Experts of a small language model.
Experts: 16 experts in each of 7 layers, 544 clamped SwiGLU neurons an expert, 1 pick a token, a softmax router.
Training: a variant of Muon for the experts, 343M tokens, 5230 steps.
Below are experts of layer 4 (counted from 0) of a mixture-of-experts language model. Rows are named router (the router's row for the expert), gate (a neuron's input weights, with its number), up (a neuron's input weights, with its number), down (a neuron's output weights, with its number) and show model dimensions 192-287. Each number is 128 + 32 x the weight over its row's rms, rounded and kept within 0 to 255. Numbers have three digits each.
After each expert's rows: a language model's description of what the expert responds to; "mostly gets" lists some tokens that are sent to it at least half of the time. This comes from a sample of Wikipedia text that the model never trained on.

# expert 6
router:165066124167146098117149098131076104139125167150168107133133119108104175135128084063184079102088158155104101095128137138143104118148157145081119147094119189155149063116118134104182130111121107164166132111133139122118079131123155124121147114173134156132072151119118107153184141133114101149
gate0:126139179137189158117116158198103093155094091100152061114091125159121113094057127087100176176141146136150128125118177144138125089121120168127155135123114083137155150148126148111090107196171128134152133104132094106091202120119090179107116140120143125163138142094096162208113113071128213104
up0:137124156098176167153168128173120127194051106077181131169093184125113202078127153086186122129103184120146090165098189166099151163154127166131141141078119088180155166147063122167118140200163151127142160117123116049117180120102057123138096161066074135144141121150130149122111141083114120105
down0:058183114066149161126165104089156096187147118126151114130162095122139165126124144148182112109133119188142131117109135129109161102088156142125102109144103130100137150091143111133118154140116076161099094132114060105148178183102101125184171138181191120134136121091158157104123031154141184073
What it handles: Plural s and pieces. Word-final s in plurals and names (topics, banks, Swinkels), plus short inner word pieces like th in Anthony.
mostly gets: "s", "th", " Os", " works", " species", "sses"

# expert 13
router:141092161145150071126123121075094099150102151146176075155142119085063110149160111134101137103087177166105087106116164181140128106085167179162114156101100163169110099170130165080081164095119064163147134191102141094115082171168157159132145136162140127144144109173089142177148144155106188103
gate0:128154184109175140123129128149093154154185133211070094102155060127165125076084132034103155146202166137095123120143124079115135132115122167171156103136168156159115136131073184105121116157155164130125136099153091107108179151138100147164122109150166120108116132102122166165142101124132188134
up0:151144176084092135097099139125136155140093134146145105157077087149156125140125148089177124169157161154096112175102119105131203138170119126147150125093179169198124154170072160123142128149087150137154127094148122062146107109132091123130091158100100092145167146118131144143116175102068117118
down0:082170081045186178140145114066195159123115110172189121123125135117142113155199113161126090108164109117126167187068134049133165060096116103098141105160150101144102099153112103105158086078132112163088117127156071086138209204091128180139183146161167098099137067147140110158109071153094170151
What it handles: Sports and organization nouns. Nouns naming sports competitions, teams, rounds and institutions, usually after the or a table bar, such as League, Cup, Round, Department.
mostly gets: " Center", " Cup", " Championship", " football", " Team", " Department"

# expert 15
router:155108150166160099081092191177090103117082183110181115160149116090103155178158083130121126090075145162079091126089123161157136153099151164126109160070100154150097107147075139128104154105115083166140168196165162096121115174162149174172174159168177143169137135190097162179152087158150169100
gate0:109158123139137151151114081186122155109151126090120125155145098163141099164050181103079194169179079148141131151111089072134118159099112132125152106170109154112118136116126173110152182163147139114095113023151115120085114139138099171035107110095144130126133131120073125153106081137127204170
up0:143150157098150119184135154166172082141108099131125196175062147195156140124076116150183147188130149152102138135128131151100162132084166145105144134136127140147178103135085150094164170174126121172156093095119074100166109110122095172132107159170080099134136119083106206158066146107126168130
down0:064089102053138189173156072117194125135125130121164123104104134147146122148135168157108155117096147148167151119140124102145134110086149086149164167104147155123089135118175205129108103083165125165119076127186114084107168215085149169132175134114167108124155162171119140131119112151140112131
What it handles: Line breaks and quotes. Line breaks, table row ends, heading markers, and opening quotation marks before quoted reviews, statements or song titles.
mostly gets: " \"", "″", " song", " “", "\"", " Votes"

# expert 1
router:149100145151171096102092174160097108146097169108155111165163093083086145150163083146101150096096161169078104110099152156162110153087168163170111175060094169157092084163078157101089166086105085172170110161146166113146098168168162170166159165164161148148151117173090131151138096164130158099
gate0:140153177107147136151132150164128162143198144175147090157124046132144122149075165083078170157146122137156146174118093091120168110095137164110153128149127121144131138101096215158134112135101111124103159158164081142095186140175159140112097143086105121142096136093140150150089087121135155158
up0:153135155088167108119166136118138138187100057121080147129129133140060148160137107195175159094173147116110103161078111115180165166121124114120134148070158174138137090143064125147152166167172100133113086114101073094172121154147125123139046116120111108154131159134100132148130136149091080109
down0:066174127120094210187119149123131181094149107137124092108075133105159151139128139124131116089103147122143093127129099118144154134086107109126122072138094137140149080093157151126170161096173122157125103157151091104129179206075132133113132115114149094131155095130176073099100095126103166133
What it handles: Year and number digits. Digits inside years and numbers, mostly leading digits after month names or in table cells, such as 1941, 2025, 1999–2000.
mostly gets: " c", " She", " Alexander", " Si", " Williams", " February"

# expert 11
router:144114151158167092111078179162084107141089169123168115160158087097082139154154082155104124105090155161078101102117170165166129158094160163152109187074096159161095092159076154100110159086107099156175122149153175089146107172176161176179166159165179165169155118162092119163164101170127170096
gate0:147153139131111114165160156119150139124114132127099120157139109121172179123063111135126166115125167146162163134099138094164119146116117069105129106162096133132145129127131222133170098129144129140157109080086074119085144106184087147104127106095154112195084136043129179140141132093152167081
up0:166140170057157158156141096139137118145072120120171194167056145118115129100111150116129121114173152187094121150091116123157186151166117193124151123086155162186128141147029118086188094155101099130124101115129136084117140091109131120140102169112129063142109131104083150129073171149083128130
down0:110213162181156154132175108069153187179172200117169154067137143114183103079115169162120122074132164152160105142114168117163187136115120112127144097080082153137118148163121141146104115111165125150158098166131061144155154205087050123076131100120151091091150094136101095139123114090065126143
What it handles: Coordinates and the. Digits in geographic coordinates with degrees, minutes and seconds, such as 49°37′02″E, plus the word the and dashes in running text.
mostly gets: " —", "})", " Mal", "inomial", " –", " addition"

# expert 3
router:136086151157163097118081178173099104145088153106157107166164090091094140141155094165099140096084173175081108103097151151165109159106152160156105167062107159154106089152075158104096150110093088161170107164150157101136107172173161166178157161161176151161149120168088125161155097166125159095
gate0:127111126080155180133137090200163109154126145138125095135137117098135087081078095066127221161174117096118106066167115125123132129089104121183164108136083130200159112178175146143143095171140125161049208073106118144112189130082104167109093062080123152134136113065124086151135136085162132125
up0:216174139150123104148174162095154108155090091122121155201066141152165174113184163122150139118113115168134120194115125122123153104178163133126170148138156131176123136113112142110119125162132158132161083132154141074120122101138117108154100154094109077178094095127075170133112149102045137063
down0:030154156104125184185201121069163083192147091096214125153167154087088093136121116205096107178098170170142138085090086162168195125046108114138127147087128108078047102099165125155136115136124151143117115142155076096151133182074084107167157128136153142105126091141154086160132124143130153106
What it handles: Table statistic digits. Digits and blank cells in numeric tables, especially election results with votes and percentages, and decimals in measurements, such as 59.00%, 43,253.
mostly gets: " f", " Ku", " This", " prison", "www", " God"

# expert 5
router:145186114138099123146112087103122067131075132137145153172167091070163150146169094129129116101131134166102131102151155132107094124109140178098118097129093160157080169100148107161126154102081116153139145185157169087079102160128132144138126070152124177163142175147077125155156072164116108079
gate0:073157143127183203170108176154114144108160150181117111198111102116136111058082144107111151128161153090175141104120105085090154139116086173136119142155100160133098131124110139084154168095155121118093146117137103109142185144114126159136121114121155130107125150114156149152153098105154176185
up0:170119175126144147140157138158161128179067091100144140103099165145121148189131157107153155118125184134141114160125103130125196152114139167195126158040141151186147137135141147123132138176169145096096116129085123074099110123106147164154142142091130071138125098141142193127118136113092121121
down0:043103162103154197130139128125151082130148107125123083104111184124173133077162129104102153133115142140154143120141183159209113073101191119101143096085104114173085140112136126114132087113161152087137084113157125107151156125118147146138148143108182097124043102154078154146109090103153127126
What it handles: Hyphens and name pieces. Hyphens joining compound names and word pieces inside foreign or unfamiliar proper names, such as Sainte-Marienne, Matra-Ford, Saigon, Nagoya.
mostly gets: " de", "co", " Angeles", " Para", "uro", "ira"

# expert 9
router:169123173146145093082068104146091156163106116076110132162146102095095143198160150182137100089086135138101170109077136141114077128115151126194108134130125130121106125118136096105054115060119133121140111122122103122140100155100159174135181139145186145181159125088127140179144136148095151090
gate0:127117144098161138132087176139148112161145086179167117083166066145131074114129121138121139148129164136122198158116151138100156122102111144156187161138131124194086120151146183090108079102121104140094128181174066086095178110097116155077105121158120124187094136079129147193156138126132174198
up0:183155149069158105121099135130134128213051112133152109123084134134096158095091139117173147155108175151063137162168078141116091116141121125111146151097157159126108136172111155102189184088107118118098161119100137086124144070181101090123099150121113102121074146118151155119099144110077088138
down0:067152125089135124113128161104157143140099089137185049093122163144153102109160116137089062103133132130102123119096156111174110084103169135129122161136145144159113131115139121094103107129149071142157081163094113151141170203055125144130141118104129127140117113096121138190089102164121096095
What it handles: Foreign name fragments. Word pieces inside uncommon surnames and foreign words, often after a capital letter or with umlauts, such as MacKenzie, Hagglund, Ykkönen.
mostly gets: " Mer", "ü", " Pen", "amp", "ø", "ür"

# expert 8
router:138107156154162106109081169172088109143080156116158099157162078087077144162169079150098133105084168172070112111093164165160109158104180157157116171080106154158104101160082161104099155106109094167161112166152148108154108162170166160163168165171167160173147128172090132165168106149128171099
gate0:127185185102188136142133107177131146103190090155123106107156104102113132083066102118062135227173077131079137117150119149121140171114150144178172110144129113149135150116124172133088097170120133126147172058099100131138062153102068137089047085093147109157092123102094139118130089143120150112
up0:219147132101176110187163138115089141137075101116093137139059195158150157138180167077131144126121183121069133171117191141101125185102089071171183137100150110135135158140109099115180106139118114156108079121097133073112137109158056092124071134082109084118105135159090199121080148127125118123
down0:064195088052169160144164143136117109114137132159139145118133167096143133112141163209140109108135147135115155069134093085142119059100167103112111120077068156154121118103136108136121127056166125130103076122138069125183173135125117098112157164179151100119055133118102169109122103140102139131
What it handles: Digits in codes and numbers. Inner digits of long numbers, coordinates, formulas and years, plus capital-letter name starts in table cells, like Benny, CNN.
mostly gets: " September", " b", " On", " In", " north", " Cla"

# expert 7
router:166089092173171134136125202148105091140069187072130126163139121080097093145135131139127181104144157160110100123070121120136089153074132151121131135127109137105081099135134121056143133103095112143170144112129132106137118131221175176140159096164151186168152162156098118157143116173157168120
gate0:103146143084183179150111119184142104132135087150169086152120117147141152137143178146131185200131131138165169111079123121162141145087154134082171127153136152179167135109099179132076126155150132108085149081115116197116203093138107158110061096116149095165152126078160176179115123070173132095
up0:222127145110133151106131120162155080197106067124143131202040157115130120159109153077175149123110147128118149145159130095103163147133188143147173158103130128134152188130146108091169127181136122187091103127081109092126161112125110098118082168108128081149146193173075215137087174105058093133
down0:051144108070148215140155098090166164181129117110138093127165156134084114118168114151099151116106134143127077157141097142164110115091149084141172177081135112144115085099090155112140056097165184137122152109076104104169139182092101163130161085173164128194090091158132167128155096180135125112
What it handles: English word endings. Suffix and middle pieces that complete ordinary English words, such as pinned, dialing, profile, redshirt, population.
mostly gets: "ium", "ning", "house", "field", "ling", "ulation"

# expert 12
router:101101088151155081086085131117095124157072129114153104072100120128100116064044117133121137122086169137128106080131153140115108152157159165132041149150067139157092112127115119097131096152177117108147084154141160105146096132080150169154177183151157119168147111162136119169161126162127130060
gate0:085159140125158195159095114144137150150125124143114121091118113123139077138102191154095169155114144164158178107180127107117177159127101163129130197120096125142108112127157211072147094158120123096100174130092104123057140151128178156122094089137141152152105106092124130202115079070118149127
up0:191104159090162110146079124102158110142131114124162163156055143137138227140130132084149126150122187133150089144141150146134176165110106142104130187117122074160151106118119121078153148137122116185145095097128119120136097109147105155098098140122116071072136114136100184083116160091140126071
down0:063104146120120181167078122153109157112185111148160131104152133101198131091253100081146141109114175147095160155119127109155154115103129073148153127150103086085085166190127095112105107117126152163144125159189089171176140198119109140124135198149173123125115097093117109131120048155144161066
What it handles: Verbs, auxiliaries and adverb endings. Auxiliaries and copulas such as was, were, has, been, the -ly of adverbs like seemingly, closely, and pronouns like him.
mostly gets: " were", " are", " has", " had", " one", " have"

# expert 14
router:106083130142168104118113158176096083129089168099150115171157101087069124124157111175090106092094155151102119095093140152179144121094153141187145138085116160163108124165082183093060158100129094164160179149155163118122102179148161185163160145166170139171148108161081131152167091156140151128
gate0:169140127136161179164112145177133118137178073167118078141137122161139142077093120087091135187204133160151143114047095100149126158088152094161127148117172118145162113107115169112119107146125162127078132071087108150119224173126118191130109089145136106130139138063102135147117137100090155135
up0:142172158111136133125112129153178121113088151119125142218013120074134145151156158114211159114129114198106108168174168170112111140153131157127162090072128141150122110186080200101177104195091129116161125140167105099145090121118089127113095178085107096138137083137154164182081152102122099108
down0:094220083096161187173162104084145147093123170113157110130064123122135138118134124166130078139085173162078085098095112133115085076117105112090114160075081104134090162141067097120137108161190132129140128154132105099216164176096100130051186131100137165149134129099078145125127107125117113076
What it handles: Periods and headings. Sentence-final periods, abbreviation dots like c. and et al., closing )." and heading markers == and ===.
mostly gets: ".", ").", " ==", " ===", "\".", ".\""

# expert 0
router:080121162172074127143128130125099088169104174153155103082172089129194045098164096061192114125136147132146098111089149183126166136057139149130125169150127116131116112080133152178129127096152102076147107156151153076114154113138138137157155147084175151162137130131170130140150115137096098096
gate0:156131187128149135150124121185137106139112148174126132129189117127131093088072119121102152144157124126156116150102159098143145106102133160113133127151074100131125128179159206074156114109195148117056106126082088075119123112124095157166108100152138127127139084093129098109137085108075133114
up0:125117171138148138140117168153123158152029097122125183100072151087154139160117146165160109112183109154118093187165168091106115127134127125116118168108106147168123103187065175089161130164062099110061115117156140057128159114105152110158128157114076132131157109139085175139069133083091099091
down0:068130119074148183159194100065155123198149105131127130083158092133104132131114061167162080166099182128140132156148103109180113147104155033138109077158117077185059118100129154124153109100191098118087091152142068170213176169101170113109115096119129129105062073176152105127106102156098115116
What it handles: Linking prepositions and conjunctions. Prepositions and conjunctions joining noun phrases mid-sentence, such as of, and, with, from, often before the or a, as in "Communes of the".
mostly gets: " and", " with", " of", " for", " from", " or"

# expert 4
router:144101146156161085109094171169097102141078163122166099159166079091076140159164085154104136091097160173086106100095158169151111158099160161163118166077106159164094096163082155108098163100097097170169113154159160106144099167168151157163161164165162160164147111158079127160159097156133160094
gate0:166193154079150176105150133207100156134147136187132102144086079111172120060096147125096168172205091115130116146118143106119098134144127136144152065134133088124143167092136216127131165154127115151083154094158129156084160126162173137130086102109097155137099161059127151140149135146132212114
up0:137136168088167173107111155150151103201051088153134149180120134150075200158113170075155141060147149141092116111127159164154178159053119117110142131055116129122132097134094165154117058199167121118180135076162169085168125150127111114147095113117073085114124161174125176098097137120096095121
down0:096157156094180144177132134100112125195136064146134127064101137077119125082188101122091068150136144186128137067114095124226124102141131134148104099042095155141086093069153145191130145154158131141101138151146122100170173219064104164167137124191194100074144100069130115153106082158101179061
What it handles: Table cells and digits. Spaces, digits and pipes inside tables, census figures and years, plus unit abbreviations like sq, lb and taxobox labels like Kingdom.
mostly gets: " lb", " sq", " pro", " A", " (#", " Sa"